Experts of a small language model.
Experts: 128 experts in each of 10 layers, 32 SwiGLU neurons an expert, a shared expert of 64 neurons.
Training: a variant of Muon for the experts, 412M tokens.
Below are experts of layer 7 (counted from 0) of a mixture-of-experts language model. Rows are named router (the router's row for the expert), gate (a neuron's input weights, with its number), up (a neuron's input weights, with its number) and show model dimensions 0-159. Each number is 128 + 24 x the weight over its row's rms, rounded and kept within 0 to 255.
Before each expert's rows: a language model's description of what the expert responds to. This comes from a sample of Wikipedia text that the model never trained on.

# expert 5
What it handles: Forms of be, have and become right after a subject pronoun or noun, as in "It is located", "were", "became".
router [133 117  87  90 166  91  85 161 143 123  89 123 116 154 106 142 134 148  94 158 145 134 111 172  73 115 178 131 164 165 173 157 100 148 140  94 105 147 118 121 152 149 176 106 104 143 108 106  93 121 145 110 142 152 153 156 115 132 108 144 105 125 127 140 147 133 147 139  94 120 126 103 157 100 121 158 145 108 123 142 136 112  82 128 182 133 117 145 147 127 123 106 143 135 104 101 146 143 109 144 140 161 104 144 101 101 126 109 159 119 130 170 114 152 107 147 107 140 145 155 117 122 154  88  99 151 115 128 171 168  83 114 166 105 118 110 147 145 134 126 164  99 152 148 109 145 145 118 113 132 107 144  98  98 159 114 145 128 168 103]
gate1 [139 167 143 116 118 149 157 114 105 135 126 126 111 108 114 138  94 155 113  99 104 119 106 157 114  96 146 160  98 189 173 123 109 120 137 132 144 138  91 116 146 144 131 129 160 126 175 146 164 129  91 154 178 127 147 168 118  78  87 140 112 127 123 125 136 110 139 138  98 108 132 167 130 110 114 138 123 139 134 144 141 115 128 125 130 139  84 117 143 145 129 193 138 126 134 108 141 127  93 119  79 147 123 135  51 164 112 109 142 175 159 145 103 119  95 114 120 132 103 102 146  98 112 112 130 147 141 115 110 128 126 114 143 105 143 114 141  88 140 132 131 118 122 175 131  87 159 143 165 138 121 135  87 172 182 100 113 118 137 166]
up1 [ 87 101 122 127 124 151 149 160  91 144 128 114 119 138 110 123  69 133 110 185 131 170 117 118 116 136 156 128 118 149  69 105 102 138 134 137 110 139 168 141 111 106 139 144 105 110 101 139 108  78 130 124 106 146 106 131 151  95 147 114 107 143 133 123 129 152 103 133 107 122 104 134 132 135 132  85 151 105 137 113 136 114 133 178 178 124 140  99 153 154 112 143 145 111 134 132 126 142 144 167 109 141 132 129 134 139 101  99 126 120 120  94 167  62 137 146 133  88 126 156 147 114 104  87 120 112 122 158  92 110 158 164 114  77 108 149 157  65 152 124 119 136 100 129 128 107 129 139  74  86 151 120 124 105 148 187 135 104 139 143]
gate2 [ 79 162 147 119 137 130 153 102  99 148 101 120 151 160 109 154 139 155 144 136 154 127 113 122 115 152  99 178 126  87 120 109 120  90 114 163 124 108 125 103 149 158 156 118 169 151 173 103 159 121 133  79 126 132  73 115 162 121 147 125  91 108 144 125 138 124 153 100 133 145 105  74 113  81 140 149 118 168 133 126 140 148 125 134 116 127 120 145 143 135 137 105 129 166 148 113 137 155 165  78 128 126 102 140  84 139 130 103 124 140 115 172 121 112 143 102 146 119 123 185 166 139 144  89 126 138 171 140 130 148 132 137 105  82  85  97 160 143 147 146 132 134 157 156  89 171 145 126 144 143 119 170 108 142 105 119 145 140 138 152]
up2 [115 114 119 171 105 127 105 134 147 110 146 162 103 150 123 132 133 117  79 152 120 121 130 135 131  92 155  86  95 134 152 164 159 112 178 108 144 145 142 115 109 104  85 110 125 120 117 162 112 114 129 134 115 142 185 147 112 155 117 127 111 134 156 140 139 122  96 132 135 118 133 162 123 182 156 110 134 122 109 159 139  97 123 145 113 134 157 136 127 168 126 161 134  68  95 127 114  78 122 160 140 163 156 115 194 122 124 109 126  89 109 107 172 129 146 141  94 156 137 141 127 130 123 197 126 118 140 114  78 124 124 151 121 152 129 138 101 132  84 109  85 119 103 139 132 114 111 162 131 144 150 126  81 144 136 129  74 110 117 119]
gate3 [130 168  93 129 152 112 132 127 133 136 135 111 147 123 158 140 155 144 123  95 105 129 117 107 170 118 117 195 134 124 130 126 129 146 127 185 126 106 119 135 113 134 198  82 135 136 163 142 157 174 137 127 145  97 143 143 167 172 142 126  91  96 138 142 174 117 119 122 128 125 121 135  88 149 139 154 138 145 118 132 104 109 163 150 139 137 145 109 137 117 152 150 158 170 141 127 133 134  70 108 150 158 102 110 102 138 100 114 135 115 124 163 107 119 135  80 115 134 189 142 141 136 120 106 156 116 162 135 173 145 127 107 171 151 136  72 114 126 152 132 119 125 145 117  98  80 152 121 132 165 115 136 152  95  85 137 105 148 113 115]
up3 [113 126 135 156 121 130 134 117 122 144 124 127 159 124 108 132 155 156 156 104 110 139 128 137 145 144 134 190 156 148 126 155 168 144 137 143 115 110 141 118 128 121 164 143 158 103 148 141 149 138 158  99 124  97  84  93 156 141 118 109  68 119 160  93 167 112 142  83 141 116 112 135 116 118 108 174 109 125 135 131 123 120 178 129 140 141 134  93 109 133 140  86 145 162 134 131 167  98 102 162 114 140 106 153  89 122 154  95 114  97 116 155 123  96 167 108 139 116 169 107 162  94 159  95 144 136 166 111 139 169  82 108 149 154 137 116 124 162 149 100 120 108 163 152 150  98 152 146 113 149 146 133  79 142 112 146 108  85 124  89]
gate4 [170 128 151 151 136 165 113 123  98 138 123 159 114 165 133 124 134 150 171 157 124 135 121 131 155 148  89  99  97 134  76 139 187 127 153 155 134 120 108  96 121 115 100 133 155 139 129 106 153 151 105 163 146 114 140 121 145 133 146 124 149 104 103 140 136 141 125 120 110 112 128 111  93 165 146 101 102 139 137 149 117 131 117 124 129 136 161 129 119 124  81 187 124  99 103 137 128  77 118 118 113 129 151 161 128 167 156 119 154 114 214 155 112 136 110 124 112 156 147 134 136 159  76 147 138 144 171 126 129 108 124 119 150 159 125 133 121 135 141 165 109 132 131  73 138 157 188 169 133 148 131 154 140 139  83 149 101 125 107 158]
up4 [114  85 151 125 145 149  92 162 146 142 123 179 105 141 131 171 141 129 142 123 127 129 104 156 105 111 161 146 114 151 150 121 145 144 141 131 137 130 124 132 108 135  85 128 183 161 101 118 104 111 134 173 122 160 146 124 146 101 107 151 127  95  94 123 130 133 136 132  98 160 179  94 153 132 121  96 145 146 153 110 111 136 112 143  61 141 134 146 110 141 117 129 103 126 120 113 117  88 137 120 145  82 108 150 120 110 132 137 142  84 134 170 147 178 132 118 171 149 163 141 145 159 134 136 129 109 148 118 130 114  73  98 138  69 140 107 138 141 105 108 171 147 142 100 143 124 123 177  88 128 139 114 130 159 165 183 159 121 116 143]
gate5 [123 156 155 115 106 134 108 136 102 148 127 144 119 145 113 126 175 178 127  96 111 131 138 128 111 106 122 101  91 143 162 123 175 143 110 103 165 112 111 156 145 113 112 143 164 141 125 140  83  94 137  94 140 121 182 140 161 114 123 147 127 139 143  86 139 178 105 159 127 132 117 167 139 167 150 131 159 166 149 125 164 119 146 152 151 119 117  98 157 101 138 133 111 125 132  96  77 133 134 140 131  90 128 149 127 148 112 141 126 178 147 118 118 128 133 113 141 142 117 190 158 130  71 118 123 110 114 110 114  96 134 136 134 142 119 123 144  93 136 168 148 115  96 154 117 114  68 149  99 158 115 154 112 120 180 155 178 146 141 117]
up5 [131 109 147  94 144 129 139  90 151 148 131  99  79 153 172 136 117  89  97 157 146 129 159 110 188 111  98 158 105 100  92  94 101 116 146 147 120 136 128 115 137 135 142  95 155 101 171 111 151 137 147 145 112  95 136 157 115 108 135 136 167 115 109  96 131 125 122 139 119 100 163 113  71  91 113 129 103 121 164 161 115 109 105 156 144 123 169 126  95  83 147 101 114 120  84 129 110 123 135 118 136 118 116 125 129 138 110 149 151  90 113 139 106 149 148 115 140 101 105 122 111 162 124 196 151  82 153 113 184  99 160 126 135 144 126 126 133 123 132 140 102 144 110 165 132 138 121  99 178 124 109  94 163 144 125 110 109 148 139 135]
gate6 [122 105  81 132 131 128 103 153 145 159 129 161 179 148 105 139 139 186 128 120 125 119 141 135 167 160 139 142 129 117 106 125 171 102 145  89  84 159 133 156 162 117 148  96 113 125 100 136 108 155 147 135 112  97 175 119 198 132 105 157  86 126 130 146 153 162  81 115 130 106 120 165 116 132 113 122  90 131 108 148 156 113 133  97 137 136 143  90 154 120 131 138 115 123 121 142 173 167 100 137  88 138 146 141 165 158  92 139  84 104 156 102 113 166 139 157 126 163 108 155 150 100 140 107 154 142  98 129 134 155 134 133 142 130 120 102 107 145 103 162 131 116 137 113 133  96 130 126  95 118 127  87 104 140 132 159 136 113 161  99]
up6 [104  91 133 133 120 158 159 145 158 149 129 161 141 166  72 124 106 136  99 158 104 109 130 168 133 137 119 117 158  81  85 115 144  99 146  94 101 183 113 111 136 137 150 119 163 105  89 141 120 100 155 115 102  93 150 116 149  89  94 141  63 116 121 141 148 160 121 126 108 134 150 177 122 130 116 150  96 105 121 133 128 155 130  96 144 144 158  91 114 140 115 141  89 110 128 141 160 140 120 134  96 125 120 147 120 129  61 156 114  98 136 102 127 117 145 108  98 133 161 131 154 116 157 135 129 151 122  99 126 126 163 155 156 130 129  97 112 139 122 128  87 109 125 175 135 114 112 166  92 143 124  69 135 136 143 151 138 153 119 137]
gate7 [117 130 134 142 131 160 182 124 139  98 131 147 158  99 135 100 111 157 112 115 117 112 146 129 125  92  79 153 124 140 206 107 163 131 118  93 147 158 118 137 147 155  97  94 128 151 117 120 145 109  91 146 127 138 131 174 135 133 100 129 146 121  63 134 164 104 115 106 115 117 117 152 158 140  89 125 119 124 100 109 107 135 130 126 168 162 152 134 142  93 127 165 151 175 127 149 155  90 116 111 124 142 122 144  91 119 142 145 150 129 175 170 142 144  94  95 108 142 121 144 118 106 115 122 141 147 132 115 184 132 133  93 115 105 140 120 138 117 158 148 106 156 156 124 119 188 127 166 131  84 166 115 111 118 120 115 112 149 102  96]
up7 [178 142  90 122 134  86 111 106 123 169 114 128 129 135 142 106 150 118 136 125 119 173  82 142 107 200 120 104 157 132  79 158  94 127 105 136 115 144 141  92  99 125 127 123 136 110 178 128 109 150 142 152 113 142  96 150 186 140 149 109  98 102 159 121 108 129 134 138 138 154 132 152  97 143 141  69 119 105 166 159 120 145 162 141 104 129 127 129 126 180 117 153 131  75 111 168 132 125 106 156 123 111 121 135 163 127 147 113  91 107 147 136 124 124 124 127 174 108 126 138  92 142 146 131 133 129 136  78 108 141 137 185 114 113  99  84 111 144 115 101 155 124 112 151 129 108 144 140 111 175 120 117 121 125 130  99 105 132 156 153]
gate8 [115 124 103  93 144 112 139 111 154 137 112 128 152 139 128 146 146 160 156 134 106 125  92 154 158  99 106 134 152 131 107 146 102 135  99  91 143 139  84  65 148  96 123  65 109 138 122 136 131 172 158 112 105 164 121 130  77 124 113 147  84 126 144 115 134 131 148 181 125 147 117  81  96 157 171 144 136  99 163  96 103 142 143 147 138 104 134 160 161  88 161 149 142 107 103 112 121  94 122 115 133 117 146 124 124 123 160 119  86 194 150 132 137 139 156  90 121 135 106 131 123 187 110 125 135 146 120 113 125  80 143 146 110 153 136 122 134 121 176 112 156 125 133 136 126 114 102 152 136 151 107 136 149  92 142 101  93 114 143 128]
up8 [123 111 122 140 131 165 148 115  78 120 145  61 150 147 135 132 160 162 120 129 161 122 113 127 135 118 146  94 106 175  70 165 146 136 145  92 142  94 171 131 118 137 123 135 111 125 164 125 153 147 163 125 164 116 163 109 132 152 132 164 105  88 127 110 163  89  99 140 112 152 124 169 157 171 153 112 117 133 149 163 108 120 130 142 111  82 155 133  92 112 108 165 149 124 137 128 136 131 123 180 102  95 143 116 170 128 107 130 120 127 161 157  91 124 147 161 114 147  97 127 154 110 120 127 126 144  98 142 136 153 172 150 142 105 160 146 136 125 123 134 117 119 104 118 135  87 138  93 121 109 142 140  74 179 105 109 138 128 127 107]
gate9 [134 129 133  95 138 144 126  94 122  91 140 117 151 129  95 117 141 119 121 126  71 173 148 145 152 139  92 157 138 105 140 117 156 124 142 120 167 147 158 143 129 146 126  71 128 120 116 166 157 141 145 120  90 164 146 174 131 114 120 136 125 116  86 106 180 120 149 104  93 168 159 146 105 120 103 122 142 158 171  90 124 149 156 137  91 107 128 128  69 135 136  74 154 117 118 110 144 109 130 111 124 127 103 137 115 144  92 136 159 119 128 159 165 153 105  79 135 141 111 131 158 154 133 162 129 145 144 156 125 107 120 151 153 138 121  84 144 131  92 153  97 143 118 101 141 142 105 139 120 152 166  86 133 143 156 148 168 104  88 118]
up9 [154 142 147 157 152 141  95 121 206  95 131  87 124 113  96 121 115 103 136 135 143 132 127 113 152 128  98 175 118 141 156 119 154 127 116 152 143 136 143 167 124 158 110  91  85 118 156 124 135 122 134 123 129 135 135 166 128  84  96 116 131 118 113 129 113 154 111  69 147 123 148 132 140 118 108 126 109 126  94 144 100 100  97  58  94  81 147 125  90 111 127  99 119  86 136 117 116 123 148 134 162  89 120 117 141  69 153  97 100 132 153  97 130 148 140 128  76 130 116 125 160 119 154  91 100 154 115 155 141 122 112 136 127 114  85 125 157 107 129 144  89  92 158 131 141 140 112 123 106 133 105 104 105 102 168 114 125  96 114 116]
gate10 [152 162 118  87 131 180 116 106 141  99 101 120 127 196  88 105 119 112 125 169 142 108 123 172 129 107 141  91 143 113 139 126 128 112 137 162 117 113 229 118 131 171 125 126 107 154 147 143 113 108 104 165 139 152 149 149 179  91 108 137 137  93 130 132 143 152 144 121 117 106 146 118 155 107  99 121 160 114 115 163 142 131 126  99 131  93 145 131 135 102 170 119 106  89 100 116  94 145  63 121 108 137  82 102 149 124 132 111 135 132 113 152 123 121 132 149 174 158 129 135 165 151 116 113 131 120 134 126 137 111  97 146 136 126 131 120 156 113 132 129 115 137 157 116 128  84 135 143 107 177 132 140 146 109 141 158 137 131 164 141]
up10 [156  91 149 165 109  91 112 143 116 131 165 131 125 113 164 133 134 162 136  94 136 137 124 104 159 139 127 116 139 131  80 111 134 127 107 127 123 133  51 170 116 120 137 162 128 133 112 130 158 138 123 141 165 108 175 130  60 115 149 168 101 150 147 142  94  94 118 140 114 123 125 108 105 140 139 112 103 159 136 113 102 159 116 122 121 146 137 132 119 156  94 156 129 193 115 157 148  97 124 130 161 114 140 158 109 105 143 137  91 111 172 122 144  88 138 128 100 138 115 119  96 125 120 134 105 134 123 140 157 150 130 116 174 129 117 149 101 138 129 129 155 123  90 118 108 197 122 116 126  99 127 133 104 116 102 121  51 125 110 100]
gate11 [101 150 120 151 157  93 154 108 124 139 146 114 135 128 101 107 121  98 124 131 129 124 154  80 134 106 127 134 124 133 138 175 110 157 105 134 136 156 164 128 132 128  96 144 149  98 102 127 109  48 122  86 123 153 118  91 109 110 102 140 179 128 144  93 118 130 110 150 124 127 135 124 174 118 154 115 138  91 111 142  88 153 167 149 101 129 137 122 148 115 170 165  90 126 122 130 159 111 119 172  93 134 112 169 118 123 143 146 144 125 195 165 125 160 136 142 159 112 143 129 100 118 137  86 113 156 123 119 104  98 133 101 122 140  94 113 119 177 147 143 137 116 146 146 152  93 137 113 176 132 100  90  96 136 171 129 136 161 130 115]
up11 [158 132 183 121 103  97 115 159 110 134 115 100 139 150 140 167 152 108 120 139 123 135 128 115 149  97 110 105 136 127  88 155 134  99 144 160 141 122  99 120 103 103 157  96  90 100 151 121 163 110 150 113 126 152 114 130 118  97 141 139 124 169 149 144 113 143 117 119  95 108  91 180 136 114 121 137 110 163 137 113 108 100 170 118 107 115 148 102 103 102 123 111 135 139 121 141 161 129 137 134 115 117 166 120 140 109 151 151 120 113 127 105 134 128 144 126 142 127 159  83 185 126 128 170 118 147 157  73 123 140 114 151 102  92 124 162 130  97  93 162 146 117 137  99 196 173 167 106 184 110 105 124 154 161 125  92 139 145 152  92]
gate12 [133 144 131 149 129 131 156 117 111  98 126 135 130 129 141 111 100 173  98 115 122  90 111 167 119 110 104  71 127 107 102 113 128 132  88 139 112 147 146 144 134  74 107  99 139 134 166 158 113 167 141 163 169  78 106 134 121 125 104 118 105 102 121 172 121 137 145  98 119 104 130 143 130 143 104 145 147 117 151 113 147 138 145 111 114 153 109 135 144 127 107 126 141 114 157 122  92 137  71  84 170 160 114  98 119 122 147 107  76  97 147 119 135 129 110 152 108 135 113 179 153 152 119 144 120 125 118 144 175  77  94 123 143 136 130 122 113  95 116  76 147  87 118 163 100 105 204 135 128 137 128 115 120 120  98 101 118 121  92 118]
up12 [130 128 119 154 145  79 157 110 111 109 122 150 148 125 127 120 139 176 117  96 113 114 134 162 159  95 114 116 115 156 167 113 134 103  82 135 108 163 143 163 151  85  94 132 114 133 127 155 131 146 153 134 155  98 127 139 118 136 144 111 133 124 116 154 185 127 141 102 112  98 101  79 180 106 106 129 124 156 125  98 148 186 134  96 108 112 148 132 140 142 116 101 159 146 146 177 107 148 104  87 178 138 112  80 116 160 114 166 109 118 119  97  89 140 144 131 138 122 119 162 122 127 131 101 102  90 115 145 166  97 105 124 145 122 132 141  84 113 104 117 156  90 136 125 105 101 182 120 116 101 139 131 104 111 111  96 138 122 106 133]
gate13 [130 121  96 144 164  95 146 147 178 108  99 128  77 124  90  98 129 166  91 151 115 126 119 154 151 184 159 151 123 101 100 116 102 110 116 118 124 107 138 143 138 136 139  69 155  89  99 148 132  84 126 118  93 110  66 153 149 112 133  94 112 131  98 147 145 133  90 127 138 128 124 120 110 100 154 125 115 104 140 166 146 116 103 102 100 132 130 145 105 135 117 114 156 131 139 135 116 119 141 106 112 162 111 111 131  79 127 109 130  75 113  83 124 121 111 118  96 121 132 142 153  80  90  85 114 147 136 146 152 117 155 121 106 113 122 132 110 111 133  90 133 114 114 172 105 148  97 124 162  67 131 146 122 144 103 126 136 172 121 135]
up13 [181 140 101 144 145 104 114 119 170  94 163 137 114 109  96 104 151 125 118 122 127  91 132 141 109 124 117 149 126 149 132 128 116 140 119 148 129 160 103 151 111 150 138 146 105 171 108 138 129 177 124 178 130 106 132 133 127 156 161  91 137 146 122 136 124 146 131 146 152 104 109  90 144  97 166 183 113 177 139  88 160  86  65 136 109 115  97 129 106 141 145 122 127 108 124 147 157 121  99 149 145 150 100 138  91 104 133 139 134 163 110 137 138 117 110 137  86 170 166 114 147 153 116 135 125 125 145 126 153 169 189 135 133 117 170 140 130 158 156 165 108 114 147 112 142 162 121 123 140 150 118 105 136 185 113 178 119 107 143 110]
gate14 [178 127 151 141 133 141  96 156 164 127 118 147 108 174 142 142  98 155 150 158 133 133 137 142 179 123 140 129 140 155 121 120 122 129 162 143 175 121 166 107 118 131 128 140 140 145 137 118  66 122 154 156 151 120 114 118 122 125 114 159 126 113 126 146 139 148 111 130 137 154 151 130 129 141  95 123 162  94  77 160  78 142 132  95  80 110 154  86 145 110 120 143  84 104 158 158 145 124 128 148 146 140 155 159 134  80 124 114 166  93 111 177 137 125 105 132 127 131 111 138 174 145 109 115 137 142 110 149 186 128  64 135 114 124 111 142 150  89 128 114 136 129 112 114  94 109 146 187  84 128 157 138 133 102 143 127  93 142 136 137]
up14 [157 168 163 162 126 133 124 125 163 133 127 151 101 130 120 127 114 102 147 165 141 150 159  78 132 169 112 174 166 143 150 116 108 122 135 151 141 117 145  96  96 144 115 141 140 174 122 130  85 115  81 159 143 112 123 114 127  92 111 139 144 140 126 140 119 116 142 125 157 153 130 105 141 102  85 138 142 101  76 127  88 163 133 146 140 102 155  87 111 106 112 161 125 132 139 158 122 131  69 148 126 112 162 200 108  97 138 134 128 151 130 169 160 118 105 109 153  97 109 128 178  75 109 108 140 191 118 153 157 117 123 131 129 104 126 148 144 117 125 129 139 139 137 134 110 139 146 140 151 164 135  98 144  89 138 142 103 117 110 122]
gate15 [143 129  94 139 145 136 118 180 127  98  87 123  96 111 154 143 136 143  70 182 141 168 109  91 115 156 133 147 131 162 153 144 113 158 147 110 155 111  99 108 121 153 175  89 135 155 129 118 162 122 116 111 112 108 101 131 168 123 155  90 112 118  56 152 161 142 186  98 138 117 106 148 169  76  96 144 154 132 116 123 138 115 131 117 127 135 149 124 145  84  90 136 131 126 123 151 121 116 161 116 124 132 115 119 133 123 148 107 122 106 104 119 151 142 104 119  89 110 111 133 146 138 127 102  91 125  97  98 143 152 138 185 119 148  99 149 109 130 108 151 114 176 113 126 136 174  93 135 120 165 126 159 131 129 125 113 145 141 123 102]
up15 [ 81  88  98 146 152 155 154 181 122 137 136 120 120 111 170 110 145 135 141 176 102 153 123 133 122 123 107 113 128 153 122 148 103 147 131 140 156 111 101 132 124 160 154  83 150 101 105 116 114 148 134 158 135 114 115 148 145 126 132 112 108  91 135  92 131 113 219 132 127 175  89 122 135  93 102 121 117 136 129 160  98 159 136 115 128 116 132 140 140 131 117 126 148 119 156 118  88 122 138 135 113 142 144 114  69 150 138 124 124 156 104 153 107 108 114 115 165 119 122 109 180 144 131  97 141 157  95 142 151 115 153 195 120 148 129 131 108 131 170 126 135 197 119 116 126 112  97 134 151 127 113 118 105 138 140 128 169 137 124  70]
gate16 [117 129 142 109 139 141 117 135 143 156  93 117 104 105 123 110 112 132 116 121 161 122 113 118  89  91 104  97 120 129 136  89 129 119 100 115 148 149 124 137  97 120 128 116 168 119 152 101 143 162  87 113 130 149  90 130 112  87 138  95  72 128 130 123 148 110 122 135 142 159 122  89 148  95 103 136 141 179 100 160 101 160 118 144 119 139 175 130 105 149 104  94 124 103 149 159 132 164 137 103 141 115 132 165  65 100 131 116 146 101 129 132  99 137 150 120 148 122 122 154 165 102 124  56  99 119 137 138 143 109  67 133 104 126 140 157 151 118 100 109 191 132 121 118 114 126 102 120 149 109 113 163 128 105 160  75 153 158 110 140]
up16 [110  96 109 158 112 133 129 122 122 114 195 165 124 134 135 177 155 121 107 117 122 100 168 106 174 142 134 157 127 125 139 119  82 153 103 108 113 126 128 103 152 169 144 133 122 182 113 142 136  83 137 192 188 101 136 149  94 134 159 132 158 121 121 138 164 103 120 153 104 178 136  76 163 130 150 119 106 137 155 137 134 137 116 105 114 146 121  97 115 121 133 108 121 135 141 162 137 112  88 154 119 133 109 126 107 168 123 129 146 113 131 113 143 112 174 126 126 115  78 124  97 118 140 124 120 124 123 142 151 188 144 132 154 132 104 156 135 177 169  92 122 153 146 120 140 159 135 143  98  86 107 130 115 123 133 155 109 119 104 120]
gate17 [101 115 114 122 132  87 149 137 112 155 139 151 124 112 138 168 150 141 118 112 129 101 123  85 135 113 123 110  95 135 160 151 133 111 125 143 111 114  94 119 115 135 125 138 159 140 157  97 125 122 147 147 122 135 140 171 143 131 145 104  97 132 168 181 139 133 119 112 164 155 115 124 108 135 169 131 114 134 116 116  77  99 144 125 122 118  74 145 159 120 136 125 118  91 101 130  92 103  82 178 107 135 134 176 130 138 103 157  99 134 108 130 138  56 159 133 160 104  77 159  93 118  86 113 106 146 100  97 148 132 104 125 153 146 147 129 104 130 164 104  90 144 113  74 110 121 140  80 127 154 126 166 159 143 103 124 121 114 163 128]
up17 [122 103 131 154 124 133 135  70 141 104 122 100 115 111  89 154 128 134 114  89 155 168 143 161 165 137 150 137 154 104 118 124 123 141 116 102 172 108 152 151 158 123 124 178 108 117 148 145 130  84 153 123 136 145 168 147 166 131 164 102 158 133 151 137 113  99 123 152 127 121  90 110 143 109 153 121 114 110 147 159 113 111 103 126  81 105 161 104  93 125 172  72 126 161 123 136 112  97  99 170 120 161 110 152 150 106 165 122  94  99 147 146 116 109 138 117 166 109  85 147 132 121 142  93 117 119 124 119 167 121 123 121 128 121 116 143 147 144 142 122 138 112 175  89 113 120 136 137 134 129 139 144  77 177 104 151 125  96 164  86]
gate18 [127 122 156  87 115  89 109 127 146 106 132  78 111  75 168 136 165 102 113 113 192 128 148 154 154 140 135 105 151 127 107 147 125 124 140 123 141  62 134 106 166 154 135 127 114 107  92 100  82 110 103 156 150 123 145 134 174  97 166 123 113 161  83 117 129 121  90 117 110 133 117 131 111 105 161 107 108  87 110 136 112 118 116 112 102 104 130 123 115 118 110 139 139  98 149 160 165  98 141 149 124  84 148  99 110  95 132 178 131 167 128 145  85 120 137 119 161 138 131 140 122 147 121 123 140 100  86 148 146 116  89  96 129 108 117 160 132 166 122  94 153 118 151 108  87  94 125 134 152 133 128 121 148 124 129 122 151 103 168 123]
up18 [117 122 148  90  98 100 128 122 144 131 134 116 128 116 145 136 112 136 138  94 162 142 142 108 119 148 129 131  88 150 143 114  80 133 141 100  98 152 154 118 140 134 140 118  97 139  85  90 121 123 105 159  98 154 136 111 146 111  87 124 136 182 120 121 112  88  74 171 115 162 134 113 139 128 145 103 113  75 116 142 109 137 145  74 145 126 118 153 175  79 119 123 147  76 157 181 142 177 121 111 105 117 126 119  83 133 143 170 147 149 132 149 154 122 131 143 151 139  92 130 126 119 143 144 144 159 121 165 195 146 108  95 141 110 100 126  99 152 136 115 165 139 144 155 118 108 136 132 173 134 153 134 147 121 142 144 141  84 130 121]
gate19 [141 133 147 113 144 115 120 133 112 158 119 104 124  92 109 106  96  83  99 136 134 130 145 123 123 114 123 152 123 137 132 119 146 141 127 148 118 108 113 123 159 123 136 115  60 148 114  80 115  88 161 119 134 129 140  69 103 165 137 136 109 135  89 125 130 131 133 137 144 134 134 131 162 111 123 100 109 109 139  55 168 144 112 167 171 130 119 133 131 145 139 161 143 120 137 102 158 129 116 135 122 108 145 122  89 108 146  82 165 129 149  83 156 123 114 158 122 127 111 102 155  99 118 161  94 137 106 172 114 129 106 122  78 137 181 142 140 157 132 130 110 148 132 193 130 167 115 119 129  81 154 138 157 126 135 170  73  92 128 146]
up19 [ 96 148 125 108 156 118 100 122 113 107 101 111 108 122  96 110 175 134 136 107 196 134 135 139 140 138 141 185 145 144 145 108 102 162 113 100 146 154 125 119 123 113 108  87 122 106 105  67 163 136 158 117  94 197 153  84 103 143 148 125 101 138 125 110 109 110 144 162 156 142 122 139 121 151 148 124 139 110 163  95 126  83 104 138 180 112 161 146 132 126 105 131 141 127 148 118 135 111 103 137  97 111 132 114 108 111 140 117 129 130 149 127 132 157 107 136 177 116  87 176 127 145 162 140 127  92 152 145 165 137 112 151  91 120 163 146 160 146 107 132 115 137 133 123 112 130 142 125 170  83 113 125 161 117 184 156 113 141 137 116]
gate20 [ 96 160 129 140 168 113 116 151 133 161  86  85 154 118 172 108 121 147 127 119 106 146 149  84 130 111 146 159 187  90 126 104 108 181  98 122 152 161  82 125  96 112 168 115 117 122 139 164  60 159 119 111 124 157  75 114 118 103 108 122 158  90 123 126 122 152 144 105 116 160 145 119 127  99 132 124 107 138 103 170 163 139 119 147 128 118 137  99 125  88 143 114  84 160 113 122 119 121 113 111 107 125 105 147 100 148 144 104 123 134 100 106 115 115 105  71 116 103 136 142 104 110 143  69 129 132 122 155 121 118 136 125 125 115 111 110 148 116 130  80 123 133 168 116 116 146 126 118 165 148  81 129 130 147 148 140 158 116 134 108]
up20 [134 126 130 136 169 113  93 130 158 146 174 128 109 112 196 139 112 111 149 143 149 126 205 132 143 147 109 161 148 113 132 139  89 174  75 143 157 122 115 110 128  94 163 160  86 131 125 147  61 131 135 123 155  91 120 110 143 135 106 108 109 103 138 131  83 162 161 106 115  79 141 124 118 138 158 122 100 121 117 134 142  96 112 144 166 131 131 127 112 115 160 146  64 103 132 138 129 127 141 149 177 126 127 131 126 140 121 132 122 130 114 137 132 139 128 159 112 138 168 130  77 120 117 116 167 124 133 139 175 133 104 101 115 137 106 120 135 122 115 154 144  98 128 147 139  98 114 113  91 171  76 103 121 116 109 135 115 121 128 103]
gate21 [108 138 127 121 104 161 142 155 123 128 111 164 127  90  84 182 130  84 178 111 140  89 131 152 118  97 176 141 131 114 156 123  89 132 132  95 138 131 102 123 103 142  82 140 129  98 143 127 139 177 120 152  95 147 162 160 140  91 110 130 124 134  92 146 150 177 146 112 112 120 152 123  96 102 134 167 152 137 123 103 161 136 124 114 140 141  97 144 104 136 144  98 151  95 140 128 160 177 114 135 178 114 168 127 103  87 148 127 183 133 126 148 126 130  90 130 124  89 115  65 106 140 144 149 108 148 100 117 137 149 128 135 111 131 110 133 150 114 144 126 154 134 134 131 103 112 103 143 123  88 105 140 142 113 170 126 145 161 131  92]
up21 [124 142 137 118 122 135 151  98 120 141  98 127 144 115 143 144 111  95 185 121 154 152 165 155 104 126 154 141 121  85 163 107  96 149 103 152 121 137 111 140 101 133 123 123 133 101 128 137 127 182 108 132 153 151 160 159 132 113 103 121 140  93 113 119 102 120 138 102  85 123 153 141  91 116 128 151 186  94 127 130 148 135 134 119 176 143  89 162 142 125 141 127 148 123 139 153 103 154 132 119 167  91 160 127 131 130  96 160 158 161 135 181 143 200 129 159 125 131  86  90 100 128 132 146 130 152 129 126 112  67 119 114 122 126 107  87 130 164  87 108 171 148 111 134  89 122 113 126 121 142 111 121 182 128 134 111  95 156 126 123]
gate22 [156  94  96 109  98 144 131 106 115 120 157 139 126 140 165 171 127 116 117 112 135 116 138 117 152 148 114 141 127 113 155 166 154  61 147  90 106 146 142  84 150 130 146  82 113 119 101 138 111 129 157 175 120 164 139 139  88  98  93 158 109 164 159 147 142 109  74  85 108 105 118 168 148 119 128 109  94 149 101 147 141 141 116 111 103 140 131 153 159 127 150 123 139 139 146 141 100 160 106  95 130 174 118 134 105 137 118 149 156 148 156 124 115 139 123 118 102 135  92 142  90 139 156 160 100 124 106 161  96 133 180 135 149 125  72 120 167 122 109  88 134 142 127 111 140 119 104 127 140 127 160 123 107 128 107 114  96 143 179 124]
up22 [ 99 109 114 113  86 108 146 150 101 142 110 144 155 154 134 102 137 157 142 119 137 124 114 128  92 119 182 140 135 146  80 108 151 127 135 152  83 108 109 121 112 163 119 126 158  75 105 128 161 145 140 127 144 138  96  74 133 156 121 143  81 153 114 156 127 118 185 127 133 167 148 130 163  97 119  95 138 108  83 151 107 160 153  76 116 140 120 120 165 133  92 149 101 134 158 121 153 140 175 140 160 154 123 126  90 142  94 122 121 137 105 139 137 127 160  95 137 129  78 143 138 129 120 114 123 112 146  99 121 106 170 107 145  94 111 139 136 162 143 111 131  90  94 111 152 137 123 135  89 121  95 144  85 133 170 128 100 119 116 118]